config.toml
n_layer = 9
n_experts = 16
experts_per_token = 1
moe_layers = [0, 1, 2, 3, 4, 5, 6, 7, 8]
router_score = "sigmoid"
router_bias = true
beta1 = 0.9
beta2 = 0.95
grad_clip = 0.5
Below are experts of layer 4 (counted from 0) of a mixture-of-experts language model. Rows are named router (the router's row for the expert), gate (a neuron's input weights, with its number), up (a neuron's input weights, with its number) and show model dimensions 240-319. Each number is 500 + 25 x the weight over its row's rms, rounded and kept within 0 to 999. Numbers have three digits each.
Before each expert's rows: "gets" lists some tokens that make up at least twice as much of what it gets as of all text. This comes from a sample of Wikipedia text that the model never trained on. Tokens count by the router's weight.

# expert 9
gets: "| ", "|", "–", "; ", "Born", ":"
router:496502500498477487473591565513470521519491478485521491522502512480532532512497470530458466506514496447500511535520531498506519520519522527503533482487469530486494501498458478525471531564503523512503505526516502470474477508467480495510545519
gate0:549504472519512528481493508485529551499479546499472458516477537502510520492526509483544512495499502502506495488523469452484501523510493500495522543480507499484502508522511542454550501523475505473521561538469494464483521527507517531494480506
up0:528499491528480456511462502513468453463487473542484520462488477494525513493484547503562497509542503422520520521483540524541533484490519483501478490485483495511502518515522500487499481483507505509468539514504511511504488477472507510456548530
gate1:488469514489499526475488491517553500517500488476504521501522541549531461518517495474491485528497522489427516519482472489550510493569473481470483458495544489487463482526493504491480466547491513489479511532493491518522506522465501483555483466
up1:481544523505521449498516505474506517472453505512509492471502522452499500526512524491481505496482487519477506500554523510494488528504514535490513479481498508557473477495486492525489504445506501522508501462519500462479474487531504483437536509
gate2:504498489519547467515498478493467533497514492500505519464533486547513473489472522539550515515452537469517497490448507513474480492493495505490518525478496490545474495477513512481556475471509507476521532489510539492558457472487509484462491496
up2:464511511475469486485518541494525482512463498506514510480512522502521497505498500442490489478528488502508503499566485499502501506476523491521478476537482513482486512454531502505447474520533482516494457509476454492488513474511510513514499483
gate3:491454478496498487501522490473529464441496497495507499498458476501457535526507470540497516498512510495558491565498417446482526474443523505513481469526506532484504495497505473483527510500503507550526552482480549485483524512551518466526513499
up3:483509491487480462486530514474486501450511548478502511493491519518521530494502445495425497498512480499490527503516525523495515489516501481504502493493498496477472501502457478507491531487493554510449456522505519491442449491490514484491491492
gate4:493495503464501516543477488468484519535484526491487533434501541508523518517477494503512438507521499520545437487494480479474538518558470494528501524480513483513506511536494537517551499478519452555468482480489461479501505501477537467528506521
up4:485493500494504496477504485530509488509506490485513511459540524490503493521518465563515448528506535500503473452503487515477523550507485460483507522531489487487497502535469537533527509461539515523490515533497532484475462557474534524500482510
gate5:530464521501514542509501521511510483501548456492500502478470477464505474478486456511486479519474488484446521476502476514545468490494474493493527461551464493477555539517483494520510529510522537487514476475482474500511526507498555450517472520
up5:472494535516540468493469521501523504510459512519510484486504522458483527492501498497488474487501516508511509512502486466536474473487477499528490457509529507505500536460460495502541513506473523516485533574466511482501520502515518492546493543
gate6:512457549524453543506533500499539512498480462486509487473504506536547448503501421508503494457488492449479511482494491507509504527507473489477466518473507533506503479492511477451476506501484537497482555556503474533523502507487530494496528460
up6:517499453536517450438484501497465487490505516527500553495486558506470505495492487486548526553523496546497479529498482474495527513508497516495474472481532507500550547532492494499460509495503486509495500501504519515523489484482501500485472457
gate7:502496499477495486475512490485535510498532474496509535453501518528524523512446462512483478489503496493521479450485467459450503500453519477500502465460509492533509487501493510538481521487494543516493514482509511500545516516472491472503510532
up7:488543528499513531495497514455489514508513529437463485509473498488519537462525492521507514493533519490479476516525494516479473501505493493480509490511487474485482535463488491531457509492534513521513550484494544446532448508505505526521518539
gate8:482496463459489538498453492497520511488483503520515518464469481493481510485507547506538526542517489504452510496512502539497478465519517481488530504482511493470508515490447499494525496511515494505477510505522505525516478519492479528584525503
up8:532511545500525492484476490499526519495491502476495485557520476482480521559486564501497505497516536474462548517502496497530467529545472547493516523525491476513500481439478494490542513477505498460502474510510486495527512553489439513552511514
gate9:549520496511503495494457516473479470467497511518510482537495539470470503503472499524494544496525553535508538509502483475504494495497517502517529455491523508517534476484502490515471500459464473501492528494496521530493516488524467444464517502
up9:486475498467490483537550491474517514508518513468506500485523525495499521446469518502523496537510522487530506493519511515483521514549476492468482483522527499483483469502502488485532518505503467460476431505517514491524509511497499476473531501
gate10:495494464500541502465514545505482550473541476506502507461520490532460488515528567491505452520470513549494483508494542479511466470533462497502548502482500501512522456509484499537491498499508509483499492505494480535556433474531526495542522481
up10:483508496508512493507499491546482525534520533533497498478515475490494483505518506489483442510474500545541454520510511505498456479538444502504546515513477502538547469494493549457459501516452531498488524549474491467502456435521538505466503519
gate11:432528520484483539549484490480488473490505519499472482512477483492470514497476525498492557527541523511529545528456459524512497493542502502524500489543511494489490495494503489459484523535506473498489507473501470534551459493515482518509517527
up11:499516487468534504523490492505486525477493496506498500470498455529544517517508508508511513489520461524522470503485523497508516482498504498517515454486478472476527534517526495499490487465495468503517467451485492513521484505471510474563544469
gate12:498506481492468506478502474507518453474497557497518509489496530500503460484451493533507551537518517511490461482480521493484488486506488464494514505528474523501532495541481490512471476537525459526477484463533516543505470517489480447491529473
up12:566505521514516497542514464481476502525536553489496482554491503494484473519505498522493541522496522463473500425495460500520491534488511536518520527521524482490513478475549491526475463530533491500463487500496455461465467518465522498485536531
gate13:521506514491492522537511526526488507467515483485519534533498512531484452465515471482514479517506482495494494472462502523508489504445535472534539517482466510488546507552479481430489514467513480494507521510492480511524494443550500545502504516
up13:487509445534507475501490510509520505508483446507470509480495492481478497496547501440498491519470547463504522531460503495511477537495484484504495543535500500457483498472515525516476520481526521489513490496508501515463510545499478495497439514
gate14:517462494498530518484533451501539467485490475502510508492515468522468488530565480547539506498497457500507509491497500537519482535527484487541472493529477507501545515514462493540525521453505511490537482509499486498513486489468526454484488489
up14:484542512484483458523465526481485476480480501478475487537470521491526462526488533472527501478501491540499581521499506526531512471474565487462506542476512467532472474484511472529450540506483531494484529553499505496501531519527498523474506533
gate15:492492484520515480489474506478518501475540518532540521496506481507479532487512512531481501491478479506468455474531490496537478515492491529565529504459496473488466508506513493519496525489462551537495555534573511488522520504546511520475524451
up15:531528510490511511491493481480503489486479543456519485502472489485495531517456551507476462497472495470483487489500496475472524487506492483525509498518471480529523547490541570482483526513466495510494536499499518497564501496489513541509467476
gate16:504494552497508494471538471474491483505501464518534460496502504570509519462520491517506473486535506509468529483500510505490510514504503537480494480496479455533464500543490516533514481473506496527465529519464507508484506470524473501527513465
up16:498535483438479481502529490510515536501512502513510533493518533501485535513503493568439506505429541514513501486534481513472522522498509485499479522508502512496513491467507528503529495484531516506514515493519522557492482465466470503492475502
gate17:492485495527508493521458548468502499491525525489515483521496475499518526533513490500514548496544503500525512551470528483501494532500527476545505504508514483505484520463488509482500491542514519473499508496529509511502538540496461501532511507
up17:488484468516431520515464511522497506487475493495543515506533525534509472507541470467485478492482495491485540513472463490555518573507480495470507526537473522493533506475484502450480501501538512505522491505532532494499481525461491536496506509
gate18:515487498545489498485475487489521506523488457513521492533521493523524502516568501486495512481493487465537512475504511483523460473554512455534506498523540526486488457504489517495518507503524485491516489540537483499505517541505482463465520500
up18:528523519481485499496495534511506533502539588490497547474540531496504545510479514495481494526477500533522526497500514457489476497536480469484527488506487494475511526476514518499492491501468479482518498532498522499481516518523496503485510515
gate19:528563489493511483492513492520495525480468514451542523515553514519470526511514532496505491509478529470500519461506498511515463533495501533541474506441464524535496491470543488510484494489497508492493517498508523467478531471497503543483479500
up19:479482534500476547526538505458502498501511518504487475528512513491508465434517503483471482506489509503503484520485492509491551481448472500472475503484533514491513477528469501511514456487503502515492510522497483539450485494472537488518484545
gate20:459507484491505542514514424506487515484492509491482468519531526511514506503487494479508491512516510507517503517518493491557474528474409485524525496522556535476532496501514452503504514469505553440510491493486514511509513530480494512511517470
up20:532507521531520473491532476482545466490464488500458524476494506501504512486499508430491495467455560528490490463460512464510527489462460504546486466509514469449501503558497523513478490473502500500528500499525524500503497480500510466512526462
gate21:545523493537495451531530442483463531479525493520466499489487468501449521498533532515507521477529503505513502503476518515494500481476485467490540503496470499527501504510499463528544523458535479518444473517515506520530515519478521471524495489
up21:520530477501499505494492499476494494482494499546504481479530515504480488509488533538480449519512426496542546517547530532508479500499500494516509524516496515503501503549467470521546546499483498504492550527517487499465495477488479499514521449
gate22:490481477550500489532449521519520482528510457496558541514520498519471529491461449551499513491518494483494534469511491499532520494516506480484475473555501515501458482516475534487482498495509459507500484508550483507514466456470481478508547506
up22:501474504534505478520535488536453483520436517489483538515533514542494526553493514504480461533501518504487489516486482522521485525458543514488521537502492504526501502495558513428496523521467474502477502456488504507534482487514474512523487456
gate23:499478494470533526515507507489487511503481506444483502489517514524456482456515466451508491451437476493537498512486529528491455487510503466498508466515524468510498517502497515499468496519514523485543518476501466497558472474518489486472531534
up23:528487517503506526503451456485504495507508548483509459519488503494505503520508539535481515499473471467510501517495522516501531477490470488504489471504553481505511480470529477451498468494547463486484494492488415525502494551491496510503481484
gate24:505473515526474497488498463515488500507472531455523462473513464526484494446515442502539544492508496504490503501493504521529446510468507527517487501494498507525489448488490476500503536528472541519509499495509500499507509491498523496494500529
up24:561476484525515523551461539508538516526517488489512505492501509470477511523480525516490514502471501548479503501527508542479533501498496554515562519487502508488524530514526505509467434483513546504489473455493512489483522476496480513483530496
gate25:520524460524466467510488506503491532513463511471547467487509479531503504538486519485538500475469507514530516468494464498488479529514537507551491544472496447507456458550499490520478497489499479535542526463490482505498465472504484513476503510
up25:486503505495507500480484513509444504523480506490457536456488525466482465476478508486488459528470489553495474497479491508515499468509484468527546550553518486477512473493463483494503504452517549461517477531485484511489488472481505494483516505
gate26:494488512489508510491493522497470476489485483517533508493469454504481489430445486548491480521503549506443474493485482488552487476541527524471499492472502480460462524528502540485509498487505487537484497494503446524481486443489497478478476497
up26:489499485505491495486490503501476523466508537505490532522510458527548462418513433518480479520523478537489516544490523487511522477459501504526476515474535501495502497475504479501505550497466549526475500581550459463490495522480510484510537534
gate27:537498521486536469503439508443474512513487531547485506509477491520520466516515507526519511489493490558476513481516525507495498507488473489526467471457486492488495497479534447489509484488468485507517534531522503510472547505522513483494528487
up27:504498498501516466493480457468510512524515492543487456501499530476510508468469494506450505487485466518517510496476502476508502529475530476491482481482453507527470508510486466518519501473451492486519522489507529523514479502494522507516469499
gate28:480471490483532468464485519511519469483544496493537464452542504529521513451472462499496531503516453513494548503486489524529496495545511469504476493483494497496494472460494494520468480537515521485526467512545498517516523523544516505554472523
up28:478544495481485462499480475538476495529526549514561456464501480521448529498505487500514509481502478516484496504508517527497483501487524495483486457495476518479513461499510489522477500512505516524504471514497521498499497494528516521463493521
gate29:507532459486499483483474526532523502524553461534498495483502488482509508505461497504524541508503485494496485514526490443444517480520468490505521542482489443484500472501485531502512503490530497482496497496487524499474505550489507505506493460
up29:495508495531511485459495500451512454485495486413512493497505541497514486463489507543493499494510494456479477486521490538513492486494508500506514483501475495496513550489487504521473463491485479480462496478495505494488478514509512494481512496
gate30:486525496473522509496493483493474480505549493496493477471515423512553494491479511486484521485533465439500487528494473484498503493501497498528540526537504522502500480494451502495404499532477481515507513470500485478523464472478537513503538529
up30:530471490460515527495514523482487515512484555478480481474493501515502482517504491533500474493495512524505475545428485502537518557516505510492483482479528506506491529516481544509474489533508490504483510513521512528479480516501503491497528463
gate31:462517439511482522467497502473502547427447511503518480489517509491533497524515502506480497504503488505508511508528515498498489447495531488505466489466505479516508476499540494535517504518458492503552453475483549503529475462520518452543479537
up31:554484507497482533502518501486494515509478490497487501477458527503487515524491562514511503503521510478505490518525489504491483533469475499491521500488468506424547490507500490459529508485489504500551508540503535491492542487533476539504491473
gate32:521519522526491513517517518439532525450497462464470478471517471509486493493515482464489468512529504511454536536524523528533494488511459508509531511475517463446534476458506518475504547485528520470546527499499506545463481561474487439482490480
up32:523505530507507500452468506472514460560473503524474518480491490479482493541512511540526535508530466478537488544507463507472539498485470480524474534518468518482496478509503468538475514491485481530522482500533485486517499519480516521530462503
gate33:538530512506499452488517468462498498474472495522503520502540491499499512515481492452490508437475446505432535516510490486518501534504503507518499503507529464488464519503498479514478490499497517504507517529493466538479499494492499533481481494
up33:451509507442523509524503531529460504484534475483500559523500473512497514467497497525527501512502477511488524487519468550493502482478503466498533439558438498533465448509505526494493510491483478495510499522552500484481502507539526529473515444
gate34:468470498463493492538488565482484495515535467485511501504498464521510446493468480509460519512445503509482485497447494504537491531501509519504515496497521525482481463450461482517479524465521479544517475466508489553532518533509490523511479474
up34:489485518491506467523464508515471495523454529508475513502527520509490496477516500494493510476473496442523532519496493527518474442474521491529505470493467474507483526506496518502541493534499499484493422479487529538488477524512528541491571484
gate35:473480513506515489525516499497551487492484465559523531536497478502483445500518478517494513522497443494481504527498527505554519487457480517506510488516521459511489517545473501530518456507546554519477475502542523535527490513562538506506532520
up35:509441504482493511498451494521493535517540504472478499503521512510523533499491526468489496519478508433470527516532454512480500553477526454497461507490492512469497474467514523475489537463503474537485498447441511490516482477481512498492465513
gate36:471523506455485469493543526459514523483479480510561487511541502491500520482460550499475501497541472506521542503557484521527485484494508532472512549482534505511519527485497496513513470505515520456522479480499514539485506458514516488504524505
up36:536502454473519494471496501473481497500507526507535502517508508457500533521495488486515499553483535463480494527514543520510507567563502490491478502526521469513522511548499472497442523483493518514448511487463474492498475515533484463520489430
gate37:491446549510508465467472480502507513505503493459485541498495527476556468534505513483452498491506496514493521501517505501492442472504505492473505547469500497511549490542526456492471499535473486476508484503471489479462501514516450481499471514
up37:519479483503549468493504486519513510521519515503527529508520532488516506483512498485461525484497528522493459533481493509468491512518562515513546452490522476494485468509516514534444546510474439499518500534486491523484506516517491453511508477
gate38:505458487524522446511461495487496495477466509498523523487529529504491472499514525481482538533502495493447530494514456529462531498514465513496507499478505519460527468528511501514508470525527502532522482537538466519514547527513493485494510534
up38:493471471463512545535459517500477508508493517504516543513549476477487511501512462503505491494501469477475504482502544515503466457518447469493502497522484497505460499488478513446481514519490540479505500518470475479457509495530503429503510478
gate39:507518511454466523489469524488483497521495475480496527485513501507477491461494522497515514494483504488474515525526523477543496486431485498491521474505507530572527479494548505506521511470580465496451542480484529519481509502480526486512503469
up39:511466483549479499472485494475503514496520497488523525510471510505480493529536513503496509496493480518476480520496499500465566514476493487517539528504475556480507470519532494499477533523475444490504509527527489482532471518498505482505465506
gate40:553496510498492526532511499552468471555504522500474471482482526531529542502467501477502531498497457523531459542510501466499503488538510506537514517481512538520496506467492477489525514466564443504540512493540481575481488521491496490452511506
up40:534537546498474475481547501493501504496528519478493491526539471521504479509456527495523483475513486498500490516479504494527503531489488497480458481512504480535486507494510507491507515535474506492490510517471527494504484516486499471523525485
gate41:511462514524499494521521499515467488502543460492471487531529491495534456468470523520488499513506511441480482480460505500514491496500503491510489492499476500544501484494478443528435507481551471506481442474510523497515520491535457472511516505
up41:495464503542493482491492475493501545503525508485470485494501519483486506517492528483498509522517474516469461460544496487506525548483520500499544493489485502469516478482511514468495518538465453486521477489515496495482506479557489534535515561
gate42:489512528499489476551472531515509463460522487482484497519538516461481486503499534487527497477503460464483516535487492510484486468464516521526496455471438481527522550506516511493511467504470465492529485497490463502504503510490499497473509499
up42:500445466480489484470472502497517490516525533489460474505482497514498490498469509533542493524485505521524469511493490466476493490492535487478498524504529521465506478511516502471536512503527527490514552478504502495526491500512552441481522527
gate43:526494463515518485534473508514487506522477459518518513442486519510512460496461508516468490483501526515509504497483483513511510495515494488513492573517535537534477490476478528460504477447491521563525533512540471480499444503542489457533501505
up43:476477491519533496491490556502502495481494498526490507492480504511491518478490488506519486458477520503576513519466493544523488496483510521493501494490528529498477553500509494477523522572545491502510499493529492490494455517491521483526477467
gate44:498443494497471480537484507473462556499509486508517523512499545522513478557527491501479538479512475482494524506547507515515503516538512490489542493522486482517514491501466485527511467552483545498518496495514514514502487506480504527462532459
up44:452484516529511495465495513541507532490502492508475498499513491471477464521511505450487519515499512483498486494527474473546489526499483525500494510532479541500535480485529475499491497505548486491504483478471500511514478512530517488445493469
gate45:548496501523479512541512500459503496504504528441484473476524481491509451496523494507544537522495502462493503505485506486478458505484434520490537493455530451522521532498519522540519516523538502533499550474525513495524483498488513511537526458
up45:542473553541482529516530437452522492480510528502506519474474475471480473520497482563507472497521509473581490475491492506504487520478476515504490511499478495518512539555484574499520526493481487471507543534479459500526465499479564516497529491
gate46:516545486548451519496480478478502526510522531431517479509474502535488520466495473545503513499557499507469502498490514470473467496493539456492496495497508508527534464566499489554491510494542551501503510532466556486522509516486452487504519469
up46:528498510550491499479490514495548478515527473495554516532501541457457495511556504541484494440508507500541487522545480497470514527523514488494524498536480546502516504490492468529505524513499473528482479478487528484505498509512495465514513437
gate47:486507534467493477473495472463477502469501511477493490507498519490533513473496526479504499483500499478472543496497502465526488518503525545528474521501507503517568455476545478521501493437482453495486536510544499469483502501503485528551495468
up47:497521526490490536455459485509490543447539524491490482495497513512445512502482494458464480512531500508494502512478482473499535486513519527477492478519539507498496490564490507518528507472503470496489539493479510473498520486513492508517496509
gate48:535453510515473480554518497510484516545494486520490528495457509530497522530499465478491501520513509513481507524496458479522532521520467492520512478484505454523523524476464488495529494431521501495461472483539542480482470482517505503521495503
up48:537561519543509499478461547458504504503502517520559546523492486489568539489489503500526455498471503494459519505489504505503477526566472481511460506483555527526507523490505524487475493513477492497530481515503493478569479478505481518495503521
gate49:515516505521498485551468506535475534508512454508514523524477489493524570535475519484481455532460519525463543546490548495555488490548510525523507529472467489470526477511507444486489522518463556492500527509518501477501471473497474480517516488
up49:489525481463521496527464518501495478499508487526509491500501491521532541521470512495512472511497464525474550518493516459508462517515515474544470489520484472453506503487494464497469480488480493493525523497492437515446474522493456489485531507
gate50:516498514476510516485503507516517501544501472501475477487505478558510550493482516540526524504527492503523506510541497525496486502466490462466481489485519499479538497491505509535520483520503495489526530525486473482514501500526486521507483524
up50:495482491506510510509508507574487464485502527485484475511512529497467513510514517493482534492521491513546530534512430485508506460455504525483531483471469468491486477518493510461546505472476511505498493492474533478492523487506484476520491550
gate51:513467471554544482490513505470477463499500489473484510531491520523515537502484507465511530506515489478505503490470524502478505475498482486488439487477517488483477487504550485466506499493514494499469500521498527509502503530501507471530509454
up51:527487492482504516495477534512499489527488520507522500473462518570512498537500449478513469491490510526494462469528498488463530464448460480494472516462518522469528521488507493462487501529489473491461506511517517496488499506515469502507517486
gate52:509450489505489510496438489507502495445483489539509454514524553497506522508477496487514499550516486484502509481462478507532481557521490505521495512512506484503509530507529499517464508475474552479484489553510483484491484449493487468526508463
up52:561508465532544506520505470529542513456480543525482491522490479491471455490493494436505498491507509508505501521507509505489492493461486480502484478545485498519499498539490477534508479551531476496459500496514521496510505510513539534484487473
gate53:457481540517558483469522500492515477490543472496487542499505489535466498501546457493484514508479512474525506522469529530503485501511513493504500509475480493491515516472533507525478471477485537486520475466461490513487511502471486476506500519
up53:549514533483479469501479494518470474489480533523503489510512496442512443483473515504553480537514511493467537475516502496491550502530543476511520492502464479498446480504487468490510490526488516501502495462512539510469533503529483528490493523
gate54:479495515504536514519481492493497543514472491487471510495526471526494546517499497484473503508479507495519442481480512491534523459499474490476501507509535485515519494495540471546509445498528512497500473533487474500463480514515512480527513517
up54:500513488521519484479493510494492480484496481494511527511493512485505465533518496513510456481543521494511490467506528528473497495516544512515453463466450484527460507457496490520561543520490472506513505484547580501518479476534470506512496559
gate55:483462512495509511449499446509503510474505496454499569502529466475529491530466469495484540473494474479511536483547508513495459506513488499550522539513538496507533536496536507473520496481457515491517483494500466513481490498489508506515517517
up55:497489487515505517475489528515522485503497494531489535487506484488455494477456487566477491543501490518539511513498442516507493496477484483503519502512534467462473496531494491462537510518502464507499550503519478466523509516528465453497505508
gate56:506463454512546474525495506519496482478529464501535522487477500502531533529510517492509517557487516514479489526479488491464465472468527481509528512484492480483503482491542530488498502482513500470470552476502465517503476461530504475485521522
up56:482512487516520502482490488482506513484505450429503479520526502559522498495474512560538505478486512546529510485491523504496519462474477570506537457445464502529470511527495491536553491473492458511485512482483537482536510491471484512478469432
gate57:509517525512479503532519511507495488444475516496494493513532497535491510521486533498532488507515454548463513462540465493507550502520486508469511534510513485515496495478473544522511487551495517510483487498501563464481467519516554464528488456
up57:496495503539506530468507490506510503497514589533471504496496469513512507480494483498511488498484503509448471499472511508504502538501525507455509469478499548501473459498510512473482463521463541510522535529507464513497468500501499495474478467
gate58:530464528489524462478550512514512523510471477482549514432503537493500445485491442496521512495474492486517549510509538533464488492485509506447515495491488471528470498489509532471493460494499526471466497505503463503512503483531537501551535492
up58:482484486481489513505496518512483463494479482530462552485559455460474496466536520475477496508470491527499537478501487520515535483503491491488481469509501488508478497453492476543482517482540513514540474496530525535463527516526485548505486498
gate59:505501506551472471518499530502511486516507506530482556468500500501561507518493493540530505504470488513430523510463478511535493516526491463485510488468517479529500498501532465477489472475505513441518531505536530470504510479511508505450504507
up59:504473525469523480452474508524493506512466510475513495478448520498576555452507472512448481529481491523488518472532527482520516474492489540524496486501492530518527532513528479468479507470499507500493499494502475493490490517507488516522507494
gate60:523468516472493518512539482501546529490551543517503562512546453444515501498520492505502506458482498501514476548492470486484492515526509486481494488495491518474548454508481504488506465520497493522468446560453462566469502532490547515500508499
up60:482505473526526522482541473554485495509521480525491516485521480497534510507500480475517545468486530457504535506495451509507494546501520552458481502483465478516517508514514493506495441520462513543470517526453481469492482514476523512491495499
gate61:509520511530527524494485504498488515480486478455491479533505511485511494525519529546490518506511461478484518537515451501536482507521476505548550509511495445517496524555513485508491473504547472494515547508498545492515519456491490498523534490
up61:534520493489508464466489500494468473495488493514524470529505481465506500475468519538544488545499498473493470504444492519497496493539510491511554454477490513508481508510505523474501478536521471529501511520502428508458567459509506484492541462
gate62:495515523520505503516534475517488486524537521490481506521492504505521484451462503507484486578537464492510527523448490509485530528511494494521525511480483496494483498510514435498448483539523454457490467512478467535491520515511485487494505521
up62:485500476518512469480543531485450544461464515520508496516498488489511539531462472503500488521485452489506527529528509517491516489498501508499540509492493486472479521498477477492468499515554523493507481484553488501466540487503475496545502542
gate63:500545503514474539502492511499513492491531536478515503518527506552495492470490528530467461510490536475507501497470514509506531486500471507555517521503474464527485492550504491520534487499488452446503532504537492523502449495490507479501496484
up63:540468568499516516531519482469509517512534512473476460477519528517453494491515526531520508473488479485486517462465487476479517490517502519489474498466467496473493546510540544482526469533495498491440487516454471534525502476486510518520491517
gate64:458459491536487498502483490480520449513498487503519478525461503514503493535458479548470499473471477517518506483524537505520538479506497518504502521500493525517527503527520478496442560521531499493506510475459465484540485514490520444491488511
up64:457501452522462475477521501479451454523518530543516493533484536509494550494456482507468524489520500487515515461509475543511508458486521538475501542508488499534526519506459512488488502490549519509479534492463500461502536525496558449471453498
gate65:488442515532476492523521529518476499487473500490527505504495475515465553476509528479529482463498520500468509515488443486502519506482457480543513507481541498506512487485519497497501457525461469481479493516475481479468505489499528524480541507
up65:512517496500504497511493474485501489503516494501464554502489507471518529456510498501467506489521491524513477507552525518474472478522491492467512470472523488476478513492552527454494497481510554472457509494504497468519558509494455468513471495
gate66:506455508526469497492525532506505502496548500506496505464528493490558498491462469498487536477507540515518584541504510492499443517439489468480493520443504487493555505503506511439497513468540517500470516480467543530477508512527508495524503546
up66:481469506478458465458500494497482507498532495481527505483514488504477490509476479476526508538501507492531526496529474518488486479489510477503471508471480501531466483461510523464523533456557536511516495447496514511454498536532501508493521509
gate67:521496516523462461487535497514487505534495518519526470514483492482538512468422470454501422506509483507490505489425504480491427504525491505531483518483548476452479476508519493516487499477485508532471490509521509518501514528481487463497505498
up67:489491525483544504489516496505496484451480498492505526493494473460495532503489468529527532471540517496513456504498485526470533511522530467498508495512536504509460552490487508519547482489497466508472501498505488522523478487487475454532486460
gate68:526527483541520481447506505518475476505485542544476534495488477510513504484518517511458481482500490500541501500500513475487540484505507512493482508469469509521466492509503499515522514484534541495497529494531500513510484536499554541528518531
up68:516500468467506489512505516569497454472463498487506517544489504510525496480522495479506542537485492481536501480501491494492496496487502530516511504544498525517476487518497544474515506548481489495485535526471510520494510468503471510458448508
gate69:505479491480471538528510495507507497469530514502512513512533498503520524521481511539533486481479508491500528529542503509514494489459537480558509508491525475544475461494468499512475523465494490483500490509536526564530510512534510525488503521
up69:522532487493513492483510478485495523528509518509507494446527528493507511494491468470513490494504471548517474498480462478464517495503434470456450478504462492443477482521487506453505487540485473483498550451527466486507534452472540542482514509
gate70:526526461492513480482470463516508493518502440519504519499521469476509486493508498478518529433535487472482514488511520481498505468519484511496508479501494456563461508485494516499462511512502509507472502468475524507476479477515498467490514523
up70:502496520478497531527478557524522528477467436507483453516498504514544552513490469469538432540518484465474516453489467477471507488524462505487551538525459476489517500487529473470496466467508492534460486509476492552512499511515510470558558470
gate71:514515564523500499484454512484484477504501479489513524527551477518477544512483504517512464497476495518510501541481504532508485451515498512491563502494489489471531560537540479472491510477503502522482498524514440507502464519498509457466491516
up71:511485488486513469491444507500498491515468540537517482493494487494551501460496554485477475447535530454488533484463485508479477492488525501528503525516499521486498521521541524485390467462461487498516486531487474456521491457519433509501474446
gate72:499566457517481473501485497455503473493511521488520509477452506480534508523523465527531485512438486471483507470486491472496512553535499542489478510530486487513518464500504514510432501493480499502514501524523499480544444472467486518472493481
up72:494495535450484549465480512512515522556492534507504490487502517480503487504486466494533511431497522522512482517502548490518494500493467468515514532483536536517516472487565523521499530493542490472479509435458496484527472479548505494517523505
gate73:526486502466453522548496450506491498542484507536517494489488490539516492506476506519500465498505491514500485477487498522523494527475503464545492496509479529511491461541522506485503466503525512470511521540481534537459480444481518458546493523
up73:551535494514492506539537504487488513493492511470493525490521515472511516525491504489498508563491483478454533458483516532512522487489476464517505481493488483500524495480513543517524486509509510522548482536485489512487489524454507485495508518
gate74:526497490495495477508529503510478503515500480518491502511477508495485496526513492547457466444497511515514499453516430495482485542562521516504515510541527479475524520518522492520483507532531540524481534488514536485475499516488528516547511509
up74:499503456550496457509516527499496528523495507514494498530485433461489498496505482505546524492513523452462506477507501509507506506513516476471486505492460505506560497514521503502485506500455524459491545512515498519454523525495522508488550509
gate75:561495488496471550507474496525494502497537459487548492528485509519522527518499514520466510504452506518470495491482509550530510470496480530495537517477513490534526461470462522485474469513510475478492528520452502482518468472503474526504506453
up75:491463515469473537481538460525507505532479488501478525525498466469523503483509504486515457500516508490480473494456500531534506508480532519498519495532487463513514483546476497487503459495493480453518479525460464494528453503505504525481496516
gate76:470511524500537533494467528469502526492511502529532526513496506510552494518517503515502456525465526508504520503449507496540491515510527483468445482499497538498503498515504532474513510506468529525491502513522469503496505523497465498504479518
up76:517557477476518505472483483499489503468487519522505479529523475498460487487520463540501538496488479486507545469484541547522516486502471550530500507509507445548540546464531473517513483484502541538504493487553511496475524516555548500489505513
gate77:460510477481508500459482538493541468461488543520495505508514501495486482451497446532516486512517545518473506527505518514524496479497539542473542485534481501531517504475525509496516512560502498534513485470527499531507509527532485490471517504
up77:442499538482553529516496540519484500499511526468491499529527487489503528476470483527513481552515518485480488512506547498527488526540492486486539488496551443536509496523506500523470508520517534524473504470537488521531524512477482489499488504
gate78:468521477493513528439517548498522480478519459485520469507504511502473508484471445466503497454496473485476541499482483507489525457489530513494479499512459492531517501500479467536488483479512520464467435474493470523482499506581542489502514490
up78:514517495501480493519513533484517513491524537525511527497490532513558538476515557541526480523498511505486486500491520483500454467498490517536481476478502480553515505495548518513551493521546498527486523492554504472507494513448486463499501530
gate79:521514518483498540516500502451475502468506514458490469480567476534570517478519508545493484493532498479519513519452460490520511467467519532500500470455487476519501529491489476482523478505495490456477500475529520513487483447514500511484523481
up79:523524498476475511490515483461492491517518512478479488504479499510485479506525511515470495491507494538479535506538509509462462554502543443514534458491469527522500511469484461461495512527445507503454530521548527476524546488473502507517493524
gate80:565487488457505493519498531503532546493558470518534521493488495547499493547509500516517491485516500511534488477496496497462540474499459492550493505459458504510508461490490490494516443496531505496512482496456525510530482468482511498516491483
up80:482507509522556475492470511516469470484530516521487517532456412498558493515457459540523462502482516500489506502499504513487549502507483460499497485492504492528452463537512487524507488462521516520537488495505496458519501473471511516498521514
gate81:481520502527500524510453486481501494531502531555537512523520505491487506459456486526487518508473546491473515502480532482506493492522545488487519492501546539495541507523482499492514475561501467465499506490518503505522500507519501536486463482
up81:477529507490485498502506535491578493509501494507505485516486435483509502547508540503525517522497479548507515495506491501500486519475503547526510464439476475506485484476537508488517520458509501517523499511520519501512513532542529472503523501
gate82:471509486518529503489540483493500531473505478481503505481488523477487502457519499472511517452503508564494498520494489489506444500546522512478536494449492524556515473444475479507449517531489552502455520479480512481510495472493488528508505530
up82:541476489551550457487497515510448521493543492495476505502515494502485452469489490515506485512497526571509469497534519521478547461490550514477503500463513518481526506499505530495461485522527542512481516502475530523527425553524471526523489515